config.toml
n_experts = 96
d_shared_expert = 0
router_z_loss = 0.0001
init_std_router = 0.00908
lr_router = 0.00156
vocab_size = 16384
norm = "rmsnorm"
norm_eps = 1e-05
tie_embeddings = false
dataset = "wikipedia_en"
Below are experts of layer 9 (counted from 0) of a mixture-of-experts language model. Rows are named router (the router's row for the expert), gate (a neuron's input weights, with its number), up (a neuron's input weights, with its number) and show model dimensions 0-191. Each number is 500 + 40 x the weight over its row's rms, rounded and kept within 0 to 999. Numbers have three digits each.
After each expert's rows: a language model's description of what the expert responds to; "gets" lists some tokens that make up at least twice as much of what it gets as of all text. This comes from a sample of Wikipedia text that the model never trained on. Tokens count by the router's weight.

# expert 47
router:534439480484477504522473496539559490529434413430540435454443536558468509492542613509567553461506434537547540501453529510453495458437480521476509505520484507491501487524437592482477444547515496505483508482529497441500540482480495470437499524532500530523567507469485557457576517435516475526518490437524497447537533548506498546477480514444493487516548485440526516495499578543530553603493503553496463497523501490497454483481515561550535555554502551499445453551478504531481487604465513533566566482557535458438442500419494543552573569496543527497531532535530529527477500425519537506
gate0:436401470524494561484534518520564543499541495481483486523503508517488485530470575623483533543513533440581597525575500489480490493543485477528531552462520489544473496556514481500542485517534531521448533517575538503449479506551501472498526496495535509501486519540529510433419412489498500463488520481493467472470502532510479481453491461491474461475455491462435521476477507459553511477544501569538532610482482516446499498495517469396520595511445535543531398465493465566512500597532517455545528480493465514443532410473448477519538502577523496551487467498537576471466534482506432514
up0:452476479510500542456450489519500506545478483508521486557441503512550517558530490558540533506481451541532529468508440510502508493497532525481459569470507526483562472455495484483446464486517569378525455429565527509556411500475522453475592455581496534527494474543525537522472430487479519490522584470430458469476487487468438487438492513489493469465505535502458517496573497460555573540522508478530462505515464475505468516589563483455571554478463583561520429545532536506526506562532452491534473522455472462442460421462465500490491510479455487515525512447429524442419563523495445556
Line-initial pipes, dashes and equals signs beginning table rows, list items and headings, such as chart rows, "- Education:", "=".
gets: "|", "| ", "-", "\n", " |", ","

# expert 31
router:566511443472506545505464561467489415531453446462531435485450523491480555526514588517547529469539464492471473484455493547498472438444479601489489553500526515484518558525482533512463485557552550496480533454484456497473554435437535478404485500492509606533562564544486532478557558445529530495555445409554467470493515485504465502546502498432539528467516482459522518473430528502529515549449439536539437495547509468482533467521573537507540497531416547527456509535467459464512456584534561477544521523500482486499525448493460533493570533516495543468565525545472518469462517458525506547
gate0:492485505514509518539485582412458515504460554510530487543459543493527498532527559539549552497502534539507544480385488514478500538434456522526450472492473443487513456473445450558470412499533559464491488561478498477496522484504471482531420495442516508367495534500459509545547456468519544503529476497490495391558497471513559477483541532463562482502500508461455529514532472459447473510516477534502513431487448581444459483543441422518571502541526507532473488529470451510465523505482487489492588543490456450495484444504515559517552452491450408473471507496426542453450480501492557594
up0:462521530525555446518456471465395506484493488497535495544526524512526537444523557478498523506501535483514492478420470539533462562432503554456417457514473425442459561548462496497453420530535517506496484573475518474519485501461529490504499505419520579466504502485440523530480459462530538545550452510526484460508458528551499515573554506501588512514491455453443512495465436496431528521482542497519494430478480544463515458500441505444522493542525578574494515558475482493506497571584468523524621494500453438476468477556510577521508538423486473453489532524430522464424463475499548480
Prepositions of place or time, often opening a sentence, such as in, In, at, to, from, into, during.
gets: " in", " to", " at", " In", " from", " of"

# expert 6
router:471513497489505536570448531473539547517482439452561493477433488458435563567498553512562533496546465503508499519484573547476509450428532564464500533446442595516483545551459516534502434509549513518504579459464510503484535511554482443454507533466502534547580521477451511519520534416499496536509531483509467530450544577549462490490514540453561535486501493434538504568478583552488543501503535485464500493471543409497457443478501526522557495563445474517481495497445513492474444542506549465528524473535603471425506510530489494524501551487495479435546579585562465483534529485523462533
gate0:496438523484506501566558495479491504480522520464487520495528448524493532466499536531466537506524478507481590511532560510493487462453479464436577496492457492527453543501445487600526502489493505538486535462530504543474482451551404430494470493498580533475503541502495493526380468527567524466585444496493476496497494479547476515479472554530531533493524520444506534528565477539522506419443525437514510465503533487495493530453482487492450476494562531577508439434430583522569499570491502478389521456534472478516508503459505493445534458441580494468497482566561502503481500522382473590
up0:497563504526489495458464527505513486454565438510523495518466508527556469532594530494519502460537503509459469482514425498482439499558496525501522492446515537563533509483547499501494463466475440467575454519469453473521432462419521490497525504559442503474463507545475490440629493489545459472406556532519491537447435528565484509516542473464473442449455501591493493505466477469472540581577514558498501514485489493528486510547513481506516528484451519528478579510495419453545516387502507541452439538490442566469473529524460488517521480508462556565555550470518555498486503520548564410
Short lowercase fragments inside words, often after an opening piece, such as le-th-al, Hugu-en-ot, l-ub-ricants, kid-ney.
gets: "th", "en", "g", "ur", "e", "on"

# expert 33
router:483436495479505548512482513468552470520435503465541447446512518558476497492516561490510536471539443513514496489450520537452537443417496529467526527490482529519472527498480520511450463525562533492476552446552514454496488448440511463425435544519581525512557501520436521391490516502534469476474485440515480492512546556493453521478474513467533578456582515487517558509476485586552535530460485587467471417510545445510482454503535517567544512544478484561423481540442476527499447509529489470570521572519495457467470507453439471539538588468515530450520578503542555451495555456564544522
gate0:447486515481442441556542484515579516522503535566467489502539395494541473533490533495476490442477485476483530495549515507538509461530524506495536508503587521489505517553569479404460513460457513540568497420502455508502513471518475531490521487518498480456492472552454480475475456463446508431473477460547537413495583546500546549497487460485616443582560469433506500509388425470483515556502477524514520503527521455522527547481476456484479516556503500542498486483449488475515472538473482512535487499461433518594524567469500536396485570504542511535508582523490488553458571482560495531
up0:494486482472496566492470505490567435527483477450536511437519468542479509530463559514555569485540468470426436446534460458497545469528497506548509516447481511478498496547467497486426512474453542426427473526513505524432492457452569466514499508416477493495480495471436496493484560476523503455475435515535509461492519496451478476546515451489542474557552449504506449539541473440534543588497481473514558551497480467505451450499427474442496466486537448414552457481516474536474437538516425529557509433461443472522594586545564530447494573558577480498535514485539496507518560494571511479
Commas, often fused to a word's ending, plus and, but and semicolons joining clauses or list items, as in Ellen, writing,.
gets: ",", " and", ", and", "),", "s,", "a,"

# expert 43
router:526494452491482550558501550444523556534441478537588429491473530483443558460475523446524579421559443469511506513462587445546534432501524559485510595434458592475536544509402566527480470495544493546489542453545520474476513428481488497428444498499502513519548489502489569454498544514494497528487498531576506463550508548516543515533541576472477471511555500516525566510464536487504537517494507546483467473553532470514531462497505519488561472512489515535441461482552508507528536530529551462548568489573566509474551499458480526547509484522540530515581513520594481488532534456561526508
gate0:518548453482492519578515501461464474429459502583523481425487512538477514416533484463441465532493456508614530504480530472446507500450515528473473430535519526501473537476517544444468506505474537588429581528482444423524511495444479429500567501497468472487505546579450472530485481531480547489489493468514545478548449522490474526599531516543498473580428456461509488505490474513454475484512506520515479453468502476532538452527519497554556551511508465426542477501515523410528469452587521544555588486573485495473513436470485533486511499498522554535532488514560515471550480540445412547
up0:410432613508491535458507519481537571584474475434501502557437488517506457558540496527488492485541495532541495483506433433456487454490461451524478480492520523456458507536504512547538494523421465466493525527566575579497483461518453440562548516577525506541498478473550552458550463523546465544542506555510455520531542468452571565479437476460484493478497534491507497519502532455485521522491462424438565461533406532457489471413559505436462492501493490503462530548491497504487482510492516499461509565481496457515450515475505479459431425470470523531461452429491468498557450467470488412
Short inner fragments of words after one or two letters, such as ph-ant-om, merch-and-ise, V-ert-ical, P-er-formance.
gets: "ant", "et", "and", "ent", "ed", "f"

# expert 63
router:482486454480477514532461562440554463542508456474578400424461545489477517546594544456511504395546455538517483479512500487475443458496444530501506608470431496530545500511410557462560527464542467486463561442500490410448495427478517405471478502447547494500581557532467536503521496481558542514538460473565458512445547505516502573515493549431498481448532509487504496518471533528491557534426540488485453506533497461480503503503495502534497548546423514559516494488481475536472428546445517452566503507509517480466516501468526563524529472502526505487560527532494532470472546466522538515
gate0:506483474518511567484511507519548505514461532531510486486461559501439499486558521530503542445559467519464448489514416491537569440488436438491447585502431512528554521564520462474450540490481470544549467522520483430511537477518526463492514474473468530551523472504505548489433495459555506488517444438502563513574520470473494531568527512450449469473524506437512502493566506498514491511478520521465474506486444490518559530430540501576445536475450569596467433489417464506497519459495556529430546536540500545499378475510553553582555480460458441497489524436534566469534542464505534544
up0:476520490558541447565472471568449513427541491500498514572561459464485479513463535499465482509456538481553592539503545571413439514530510530469513450490549510451465418450448539547568462558537544525529530481500505543504434491504495506486478491510522460454429504434527481503537529532520547496472501563509473518420455544480489464472507556544554540498448502531484481431455434458516525502479502471477521462545606459500422503538448497481483519521518502420548558497523527466517511534460400494501509503510491526478586476508448512392484528537543530567522509501462405537451492518512481508
Word-internal pieces like ot, it, at, ut after an initial consonant cluster, as in pitot, switches, quota, levorotatory.
gets: "it", "at", "in", "ot", "t", "ut"

# expert 49
router:424513521473524561530519495479541455515414446422522469440487508519457533511524568470544578451509502518555516415460548518485547517442475527483521572490535544526473541544487597508513455512538522471486558513508497480461557502458517537441511521525528513536575482489469543445482579458542525507490482462478485467470533514516467521484503490453539547503519496494518572516477559531480485543458504567474505470500567408439456431508541546508539535564503518554451464529422398517537501513455609443552537528527500445449472526461463450512523537488569515496530535524555470473448535440531481523
gate0:456463528527561594495550473440410507512441453496480471478458555518497552441498454503507417568490463502496513453495437464473483491485473584535478482550510427464546507438415535536433415603487510528434473508457489464517510490459514454460526494492525479507578581397530450497485453494494501518527524515496467536484524498516505482504520441418483506530615533511470498539445520445476516525462526409509542519525474461546508433511497556518473496492453535598493500516436546495511488498495510547497459455514474441464463526563506511517475509488540478516468603462491519494484523523455515534
up0:471554497582480491537483492477553476517518527541510501465476492436480467432457519470555523495459514470519516550547538467453448551483435481460508475619543510500438530543480515544460460486501563453513474490523520468553441548532508473562406476476533467499468497426465548531390650572501486514514491509453560482477490553437477476515488519582541494462446563442472476451524475538528467494521475464454473475522542503467481417466527453546536503562496519479512484544488449517468446539535484512522436522491515522454488518546434473460493484522522461458441456447526580505493491556525500448
Digits in table cells and figures, plus month names and time units, such as 4, 87, December, minutes, weeks.
gets: "0", "4", "3", "5", "6", "9"

# expert 26
router:497420518478504557548531486497599533542421456482507449495480538505459535485544534464460528435568448496577555450453502512454493462506461503531536531486493548538459525498415553560509417499552523534470532438533449450430508476473484518451461500519514513532516528503475552451519546478517483562443473474533449424501516547506450488519448514468524534493534505490528552474461473519484548536469508565506464429494587482489504450429515486487510532547490497537462477512451476494494450518485506494605495543552480484473469505456397501548546553454500569502602573545501535459501547431538531523
gate0:445529538504552482509494566531522489537462495458490540391508496542521524416510447512500508516502511462452567457510522544425483526536537468509400439431452484479478503508537487493533520463483482540477472482495525541531483504453480521432519519462557528490517506584423574579519479491499484569499488457475509453471483450479439470503472511471532536513599513543512477611497519503489565490405458569525469490569523472469496473451523464502496404421503497563523502500481521407515482487480484423498441576509481496498502496493435541485547497460527560528529529486497558561495527513559465577
up0:525496487494544510472423463537485565486532498412504552449463514549512457475549465487430430533450546472535541477606584551519547496499475451537459482531466500562534502483453552503516486508492513527479518479501496465579466542499410512520559503521490512502469475497382506489454512494462447550491518461516517460441523494446530502499543470470537484499539557523492529528527517496521497510492418593495549509587558505526543497484542485502432497533465459498508532482478470501459511502479492426486611584504516496539490529486499537545499390514498570580536513556499452575564521520543465432
Closing punctuation and cell separators in tables, lists and math, such as pipes, ), +, $, commas and semicolons.
gets: ")", " |", ",", ";", " and", "+"

# expert 4
router:517530465529504535568482531493538477499429429450486441477498541509497580570562535532554576442482506513473475547465564552504437445441472529500515600515520497530484537457470566551570474537477528502467523503587454425435493447457531470436468469483553543592535551500497470478481494456587526538496478468559411464517541543490503495514466546465482590467562474498489572496494520555486505522468493529472479491493498487404528504550492535486558587534438525513461454526444421471525478532476520483517492520489491512502446508444452489518539504526550483516572512508509535491484477434514528513
gate0:519565477482528509545498499514595568482419462503444447511455536556513465485484474590501445523514482551504514526511521527492576453439473559551512564467535479533560458439487534492496465546492507513483428525474494507547525504467475448488464461443490527543516539485528438504424478439472499485532468454528439418486478548491457449506464551528469510473564489471499532484534491498506484500493442515541509545506537414503548481561457507514557523555551543548522504600576534554532475516541482568512469454457492568457440491445497553580442506463557495405494550540572512548513538514493490526
up0:495525434511453481469503503516491528524433406470498506520489520495548479536561495503544454583510510437584499471544491399520469501503541506465472490521431527536461493523471561557491500521454545559517435452463508470426427421518500488513451450555500426445493471509512456523494458436497554476447489499505430483522530533477532487554496493466470552492509546540533510532533550561482445559466498513506485474480461487563494535465546490463476524572434457489472537464548454535526468443525512533520513518578483436563464585478416507478437542556448455562600518498477462564538506488478477503
Word-initial S or s pieces starting a new item, often after a line break, pipe, parenthesis or hyphen, as in Singaporean, Sources, multi-sport.
gets: "S", " S", " (S", "s", "-S", "-s"

# expert 11
router:419466518478457513592475480480545518515504437477554457430403493499428527491556577501563537471553473555496507521442521524440491474450502480458486549460498538499490537471478533520477436483516568549477471466478470465496534469463528479439437488490591575567513457451483566463525504417519489504460465502527469450494536495483485520479503516410576484481501525487505542497509569522525487511485506555517466411492480475502467487489475536474525549521450573490477511503501414488533447518432529503539535522481479470441442465488417500505554559500566558419551541550550485523446525424489519537
gate0:523509524521493523550521462561458469518550437527487566496406500461500523420468468461462516514454493526451491474452480511520443513471459538509506572530482550532472458504565434501535452419501406498487538499546489484458481537542542485430507529537463492516515574533545532465470409432507498526534521519477529445457505479389542489499490487480520500501493613494466455501506530524607489563521453615573427490546450469489494472458469490471517558576460461460493502491490593547535505488488523499454476480483548516522535477507506469516495567506408575488488515516526468494508487546547520488
up0:546423491520535460488489493568513588470461418492529564514556423455542447486497479544511550445422442510492518455574570420545496492541516487424547507512484496525573441497538472482579451426521480485532532525552543553486485509444513518501511540448500530442462449531532533512573454506461567495456449515519458576576485531543504503509503476500588573449448587518457475457499493504514518460472459544492554506591501495478544513483530505506540565551491545530479515522527505518531527474475544441574515499490468497487511463492476468539499557549548545516510490492539463492455489440480530560
Separators and unit openers beside numbers in tables and infoboxes, such as " | ", "(" after square miles, "ft (", "(age ", "Coordinates:".
gets: " | ", "; ", ") | ", " ", "–", ": "

# expert 8
router:500471530470465520562439542471526492541493493429573449504433512536454524501556595442518489428509501472518489442471536532506445435458469528470446543492491545513545525528487541540494455540519497478491513425561562478471498530464548457430465538543535521587521485430474525483503556486508453467511407502561449495483589528466464546474560485452496541447553451508505473502434493543572506524511470622535430513559528486468503507501564554491543519527500548549443463530491459548496451568537476479539532484562532502547514461495477553491512497532555501427466493539508545525496519480569524503
gate0:495424506615531569527456515469552531449565451515517452466512497518477550584470495516532496457521468497499492470407419462520520491470490469520442496470505503444528540484540449473514481496530434481518508448498548487424502518520499537524547474494525519518417510524490528454421591471508515520471463481550477449496501469418479525436507489585501451553522445528489476442540516493510474574538463545481426421425424506438414461488531559449530507543571519455496478498470541538470522504490488524507469527470472515543439498464569502471491590522445476414432522506494479486495500467528501503
up0:564500533565550504484456501494487454503560412533495501499483551481513581469502525565530499437444488556494505436437417479456474465454505512484450537512518464481461523528507518484502531510566484455548540468442514468387500467507498509604517517526465517526495470480486567498483531500522534505475427483550472541499458508388458502495511529491530523430537462526460448540537504497559495582525472464541453507547521488557490456459514524437482447458539408470443475445514501564524473484482511561497476491469513507511485532436480500422438537474429429471406543505414479504495499522525520568
Hyphens and dashes joining compounds, codes and ranges (Franco-Thai, ISBN digits, SP-237), plus Romance particles like de, La, del, d'.
gets: "-", "–", " de", "ro", " \"", " De"

# expert 1
router:492493480517469568515505534471540493553443470469592479399505517573472546509501544505489561454539472533548538467463531515454525416508486564476542515511486512550498533521474521484450451511565551515450538498526446452441513437459482504431470465494546542475508539536442534435506555508548482492464508488499446463504537548517489535543406534447547549465546508527548527530448511559490517531495498569509501465525508454478440479517512537492540537531471516513439466537483469557521482535451542448527535435475561538505418414415427476533562527467531547437527554510515516530516567469561481571
gate0:456538541544466467521407449471567499511554512505498419465490530470517543537460594459483544464466498447501473508517470536517439419493550526542496514523462495523515487514491504457489523490483516522554492487498476496504465486502532450558438476492564467467484574523492528476532448495519489468560519508510397441508492509525492484481477515518540542474511553525528516520522535477516455561488492534500517518523442544478539462545582437449432472654508465552520525499436514440519547537548435407519521532482530475505493498377483597547529532528564522483544443449512529568563455521490498499
up0:473485505579551510505456505439496494472508487508543462458448517463551516522493541512578565438534545542524463528464481443542513470471569511518419487446476548540537476487510514407507508517470520533500484455449492514545481509492491481520524542500507448410509543490531552469510464531530454453533517562510551471493510486485474441508514417505542431498476585503455519475472505414464448495509494516448505445484452466503507431555547447460463433535431482565459540498534507507422523546550470409491525539487564461539494441459497498546553473575526534428509483403521513578551486453540443475
Relative pronouns and conjunctions opening clauses, plus sentence-initial determiners, such as that, which, who, The, this, but.
gets: " that", " The", ", the", ", which", " which", "The"

# expert 30
router:532518501484466514582535474513493486551453454498574472425429542504456517509496504488606513407552394486529493498423534492455458443479499471535507525512484500542487492491514536565526512452475569491488523406557555482448532475500486496476491472469560479520558500503446540454502467400504488514478454486469466512548569550517486524473507474464487495410523473531577527550519561593573558495531526519505494481537491455443469452513527518519546576555501484527499448476484439596495491552477470469488508470521524472490492448463466446562482481448580541511515547475546451476481498438517549512
gate0:557570517451416466543570445527479417482472535501528514453452488476488453495483474489529487500545474497443471496431530543536422448530571499516522551433499488544458552500488476550523580476498565517495585389442555530521511474442448459582594505493536499549514488470468513508478512464509474461466523510523498541527525416511532519521444550506523499444487470518568525520539518544524599488498525413522547399535527441496484547522516491549479502551500519520459464490473487471494493555502561493485502505576536509469472538477473480437525496514490581495588514484482471512410520523497519500
up0:526434569558546504518476495517485509515447473536427574471466491487466481518480522496509488506515474560512536490575461542533530485480561464478490499522549453590537468461494493448596433454560539482482465524482480451468494435539560479472514550527556570445510546499547442594508524563433547466506527516520495527482474492540487404512465427536481500535470545453455504516536468470420453546462523550497504549460537475454511499449553486485503493434501555493461577535551476535410530550513522415533491486461483490562557490454528515557520454471488407512546500474532545518500451486533478461
Word pieces with consonant clusters or "est", often in Romance or Slavic names, such as Gu-ayaquil, D-est-ino, Br-uegel, dr-astic.
gets: "est", "r", " Gu", " Pr", " Gr", "ust"

# expert 62
router:554464489469502580497489491517521428491454482488561389479507540524498540517514575438502495500549423554555515526418519570440480490397475539520514552462481550513550505470437528528443469576520519520476530424529482468510528453435508479404474501500524532513517527523456510432519508468518510487484472425517448489484517549466473580496526490478533540489507511478520557506493522544587557562430483585478477448538553467509495508507536558547559512517455510525470477534513436516506473492507477470590574515528538486467503444494433528530549546479535537494501503564510532525502538442584533530
gate0:474480509474441458500429508470534525516487513452539430538535495490551477507558512505540480512492458505462535519460563457511509463472540500503454449478503481468500516560515532431506476529467517535476517563468469509437481487503609492568409516528500500454483532523477393454497481454520475494493517499554424571478451467473496456512484475565506429520433470441506433491461437536445541467456486487495499568501459523480476517448459524559564482393499457424503531499534461470473502489463419509513473380434484522526543466570509514494522510503474494527567505579585495489530556432509544458
up0:517538512529494486524473507512526492513484510467471438427550479588511498557470472498466451521543477508562446424530536516531475496503512549453416414526554491483541480480418519421445473486481574507513478556455481509455565495604505475455493506505439479490425552522535434571519380521486539496531508506534518461511491597503488488546467493494525459564456536516489534462454579472494513525450500495557451590494525535476476478490527504529505490483509474460568509459491409511453527572522528518499448507497476475467573511465485550532543517474506462492530524564428504481436564449525562529
Conjunctions and prepositions joining nouns in names and fields, mainly and, of, for, or, &, e.g. Textile and Industry.
gets: " and", " of", " for", " or", ",", ", and"

# expert 57
router:485475493486461506549483503444543483519459472432571452440477524569463559530545531467546519456530435553524451478442535467467494462461474513503487508456497585474507587523445556554536421533572559503457519420501499470465549473492500504473439503511537550564524480465446537445483519408531519549481461489565475434472517521505472541495475523383496496466528450457530523503469509582514489551476479552461430461521547481482444489484519539477540517533439538522462513507437449540570479566492500457562521542465511458465486493448460531552512546484544567461570501551543500503522494447531494520
gate0:443505509447527581593505561431521563543480473604494509487492514503479482444492473490433468471522476494560522545452461476404446521510489579538522495493554506465508458551408532528473418476494456513470471573512438494486505508556579462440507471506481483524502542455533546548553490523521572491454503454516528544526473545557513443494499534481503479479482493529561539460553515481469523497459489515502498373472435568487474476517493513547537486536521512598486538446477500533528466482565479482516498463458451530480499424457530519449473532492522454455533498494517456479459483514384542539
up0:476540505498538488501507540550501494554515503499457507502474574444583554493490432533531457505499431488478491490501477493484464547537416487535511509457498423471487521569492534494535499510469519463425493514549499540533516500620532453487513499500475555488502478539456523529486471460546527496484451478468570468445487498442555476461555411488505583570531472544510561522545394403523537561464548518481516508443460474491561489532615448524430504557510470558506479499527512514456489492447497480542546458474489493464503494520575465520516540481535421490495518543426475453544590505519511572
Separators and labels right before numbers in tables and references, such as ISBN, pipes, population was, and year digits.
gets: " | ", "1", " ", ", ", ",", " ("

# expert 9
router:491508503474446505550484521455509510546526453438518474484446526530435523529542529412514521463515442519534448492479526493458473390458446478439482560479504511492502544436434604569511421511524548493453499454525487488484544458503531505450459483507580520536552470497481574494503486403542494526497486424535476430478546502467439540497468526412472502503513465471559494486401539556518515512469451531503421451484513448494460487539488560487582537529449580542477482494469473526525458505533508461551512534488524453442452486510414546518502545471533535478509536559507472438489543443511528526
gate0:543566527433486522473453480519482464505532485506476551445501463577520494441503579416495473491504486522550503513478560487478477524500534496499506491521606456541465473471514542503524466481515503530514494545400477482481550438494493490454517507502514528533556580513519519499476495427554495484452520498508556457519450487481543502537564564487515440514497493479519522479505530574426424521528528473593497472519495490505473494493529465467510585473466485478504508485560473417516468553533550575396560518545500535439518613448456460472529471545557514581469429494488416542509442557446527532
up0:524575509424477510534508436441519534500476491512435562467503513587535474529498562520571508526438535518526524444443534532455483461533534490518442459539520470454522462507470532478511465418504556519490474481528513417532480501484495436474494511545435510527472520503537520531474522449501540485462439492543508476455537506561438543498555493447465508434535539497459528541465527483439466566508518512497459429547434537528473470474496535443499611560491512484488511580542546559506516506527454510453510562467545469489493562472557499499483496562480577549477485483409463538466571478399580506
Prepositions, month names, spaces, dashes and punctuation right before a date, year or figure, such as released on, June, 1989–.
gets: " ", ", ", " (", " in ", "| ", "–"

# expert 22
router:486475490526526521617455491457516500496511485453508486458520486512511594489512520421517562453583427543526472496465577541459458444531514532446521531482439541502543488473466524522554481531501504469445491437560518438517568444472474481479435556520546500505584506462523582420515605435544423490491512459515473483544563482509540515442529508430486465457511462513557481530444540515548596541488491535472465508508486460502502483531499549498555548550496501507482428471442522512499531530439568492521521490484548516499440541465451500460509550494471547480523535544556529449461571509524474476
gate0:500456529470564575524490475523497491461468496468490582507536511464533542478514547533571538565482563542475460499471449516461478458476534442519498451538509447521525482492432464472483453516432437437506539487448496531504536494450543518497491462445459480502510480450424514498525504528551437471417493500490510492543553471532489571522439481420496524498472415460549519504466457523488490531456546532456478544457570542463557422449467451494565476475478496535612396524484532515482506554486529519581527454528513519573537494485552514495564471577449513462559579529480458497516463513455478464
up0:548536492546452522454438399569428503518454508494557468486519570456476503549491481494432532531564506533450488486448503480501522505505500465494508528423539523411540535484488512449456484470450509476475505485470590430464492551512515507473498524513475415562570638482558419565493503482501546521487463515446482496477476475450504472509493445504515551470423464467526498548515569549480540472508547525561523493472486472540471449424467588549560561476461503490448533497552523490508511489522542530621519500503523462488479537506522475517544537435471497496532458512489558472535494469540487446
Middle syllables of Spanish, Portuguese and other foreign proper names and places, as in Nicar|ag|uan, Azerbai|j|an, Par|am|ount, Rodrig.
gets: "j", "b", "ab", "ag", "n", "ad"

# expert 32
router:404469519541499492535521532453612469536464444432498433474538519544492532527528512449546495414517461502542545426485542509517498516450493566502524544471499544496488537511474539531513469491528546519473544478494527462424503519464502563510488497522527478537592486510414530497464582485569508544516475415528455433495557536553458513523498550452474521454541476477539537504502497566473491558451506589478472503530580438492453427500531486504546522563490570586495530533463399524550461550476512397521502507502499500468452497454453472529516521479497505518549509544531478433494524464509511531
gate0:519528531488401454495490517563557458498391486512444537495480512463515548548471480495484536507579487449473469537474539593485553519514488536471444561493500522497587547488425537499548549450524515517475447488442522425439483509502491455491583546524562493504445517427537445536494510487487451483485476433590433479568439517506516458590507518486516505478606549483498480554519584501531509508513447485523460551518573491484491527459475482557481526484479505482465469431488488455509505479480497467491604503530477518510452443519615514502546496543475525540460511537498469494502484507505565502
up0:509515577500516488484537518521598471432510514553501514433526472518420520483475464525505519472572519574519470535597528480532446493509509535516476413450551493409543487493501506454448508518487531488560549447452556487533427515469519542470456532500491541478550515591492534489507556510517532510561544524429474503450468492515403567453451486477444567589569507488503447535502487478431476548421519521504513515568516509532497514548470444466456488509477513493544529563508508486481448467439446446423509501461488520526487487548555522548472499505502395536487520554463497516456452526513545515
Small numerals and Roman numerals in season ranges, volumes, track lists, dates, sections and road numbers, like Seasons 2–4, Vol. 1.
gets: "2", "1", "3", "8", "4", "5"

# expert 53
router:461501529512541499531513563488621431517442429463565449446510514504491544555529556490522544476550466563552497431471530547494507475462577570492484536455490572509508488560446548525509466489554538511447562507493476424445520476483530532489437559540511548597545528498476524519499544426543518489518472485534476490453511526504462518455465542464515539479547474496521522517524553532501531497455518528500445450488515422484460459485490512464526532582461556524491508577442434609510463504508550495547497510491481509454505484481476495575527562448508511496495498532558474478450549415514568560
gate0:451526502484522525464495572468496485405547449474475495443547419455482466571460413506554522568549516450423487493523511457449496500503540500452478558500528559467530542512473460460451501550564424478476471447457448452509439456523483536539441453560478516502492436552448475456470516516519485466449455526444508490421611560479475492457553527517502492458550560488511443562419511522393488445516528522485516458503448513439435423510551514516530502557465506528487542504433530508535513556571466502467466476513543508510561516538484488462503469535481492491500528495555479516475491503542509492
up0:382461455468452484425530524469493502495496470529514456543550432573517456582521494602449497486525516474485519474490379490514574527458583492537463453403537508474531590463541511438530509451438435488494459414531508494526513507499494519484449467544495437456504481539468492508553496513474522511468453477523519437466495463483556534470560529546519470449494517484507463527466511520527516484492490560441451462523514548562469469574520515525537469543453462531490450581470517432490549537505431551532483497545566530481459531451497431514487473471480467532553500474469498475452473560498495476
Digit pieces inside years, statistics and quantities, especially later digits of split numbers, such as 1483, 2,402,273, 900 species, acres, century.
gets: "5", "6", "7", "4", "3", "8"

# expert 46
router:481455520470538548525517488481565476530482499411513474487512524626445544544532560488514525427526475532558478482445568528491495510445443522500478540487477535472476555511428539505514393515567521529446549469552520483456519457474472530470545529561551533507555467542481567441511536459515497566480472416512482443479526502476454539529486546418515516520567504447557558467497483574527512550446466527451433481495565447499479502481596533507533504505461519526452472497494461545546484537481481455523492537491556530475482489456441504519526537429516542503572523552493515464499541393524505499
gate0:554494473524492505525436513575481587549535454545556478428466511465445496443504484472532575548483480538501527444549539549500506553490516508515521504561510445522539565518489539470463544523496519505376503491514563597517468504543442455471483556469507518546526531497470549489443507464441532524532454510548480504513537440544448457474458503519480459493511450454551475549441529466469525501532550525520479474550492492527492520466536461463452605517543527486544465532495475482499493411447582492500501490507504495467602475402484460542604472548553492528530480482493558457521424543511519496
up0:498485533502522433459502535483535488539587513520479461561500560466574510496485453504521530515433548524486502478496451516528472467486464499522471488524482509449472537480492512450473548450497511523480471582527486488481451515513494461469546536478530454488581465445483520606515528507471477529479481445511506472536476586510502491531470551502561565495497456487513407494529464464585454517489579468498508453520509581512429485546425529470422520401536534515560464618551497499530501474514497511602479459536564440478559445449520510547482560454438503499472535498472519464518442552514556424
Pipe separators ending table cells, especially after a person's name, plus dashes, semicolons and colons introducing list or award entries.
gets: " |", ";", " –", " -", ") |", ":"

# expert 5
router:486423484488491559510453533478519499538473477418550491442481529550442541510556553495523543462512473539534483482463575536484522477471474514511478523453485581509511542526464504506495448561583509505412490460526525444431578447470493509440468494515527537533501503537492533385514547484522501484467457441516481453540556572492480520493483512491548526468502481451501555497457528523551499556502501549472439486505574439430455505499634567531527513518458556545444452491480482538498473547477498460568513476507586499477468464444459503563544515484522581427549561537500477501485522431530487497
gate0:528480492534514502474497479459464499534511506438541475582475522515425513534432481522503559495583480533505487463473434546516534535501462537548528514476481448552512519484501397540517488559493445578467446469478512527459495497452548479460441445514491490516552548507438523460454449515510523482512542601596568516454534505472433479489445470493420463479460448537594459515442557480521545523518442488503498471553479492406497485505475563587498542527478553544442499526530546514462519582412542513510458516470522498477426476474539465495476500519445449540527554544514526466504486424492510516
up0:523537517486531499473502461561491479538490525506498467582515484473509471483515529478529528465448458445467443565476466485566412520481553606532561516530535508494491525495486513526493591584503509493537472544517455465519538538545527538543487483534479565540476538546543481489510424522438526499470481485453450417491452423587474512501494505545441469457475535527537525527460554483500530503506542479554580505513537461481471430532588532501470559466497525523549448503489535485478491563407448473497453541493440487537416435486401503559501514561516456535453475501499469526550542436486532565
Sentence-initial or clause-linking words and punctuation in prose, such as Although, However, in which, how, why, The, and periods.
gets: ".", "-", " of", " of the", ", the", "\n"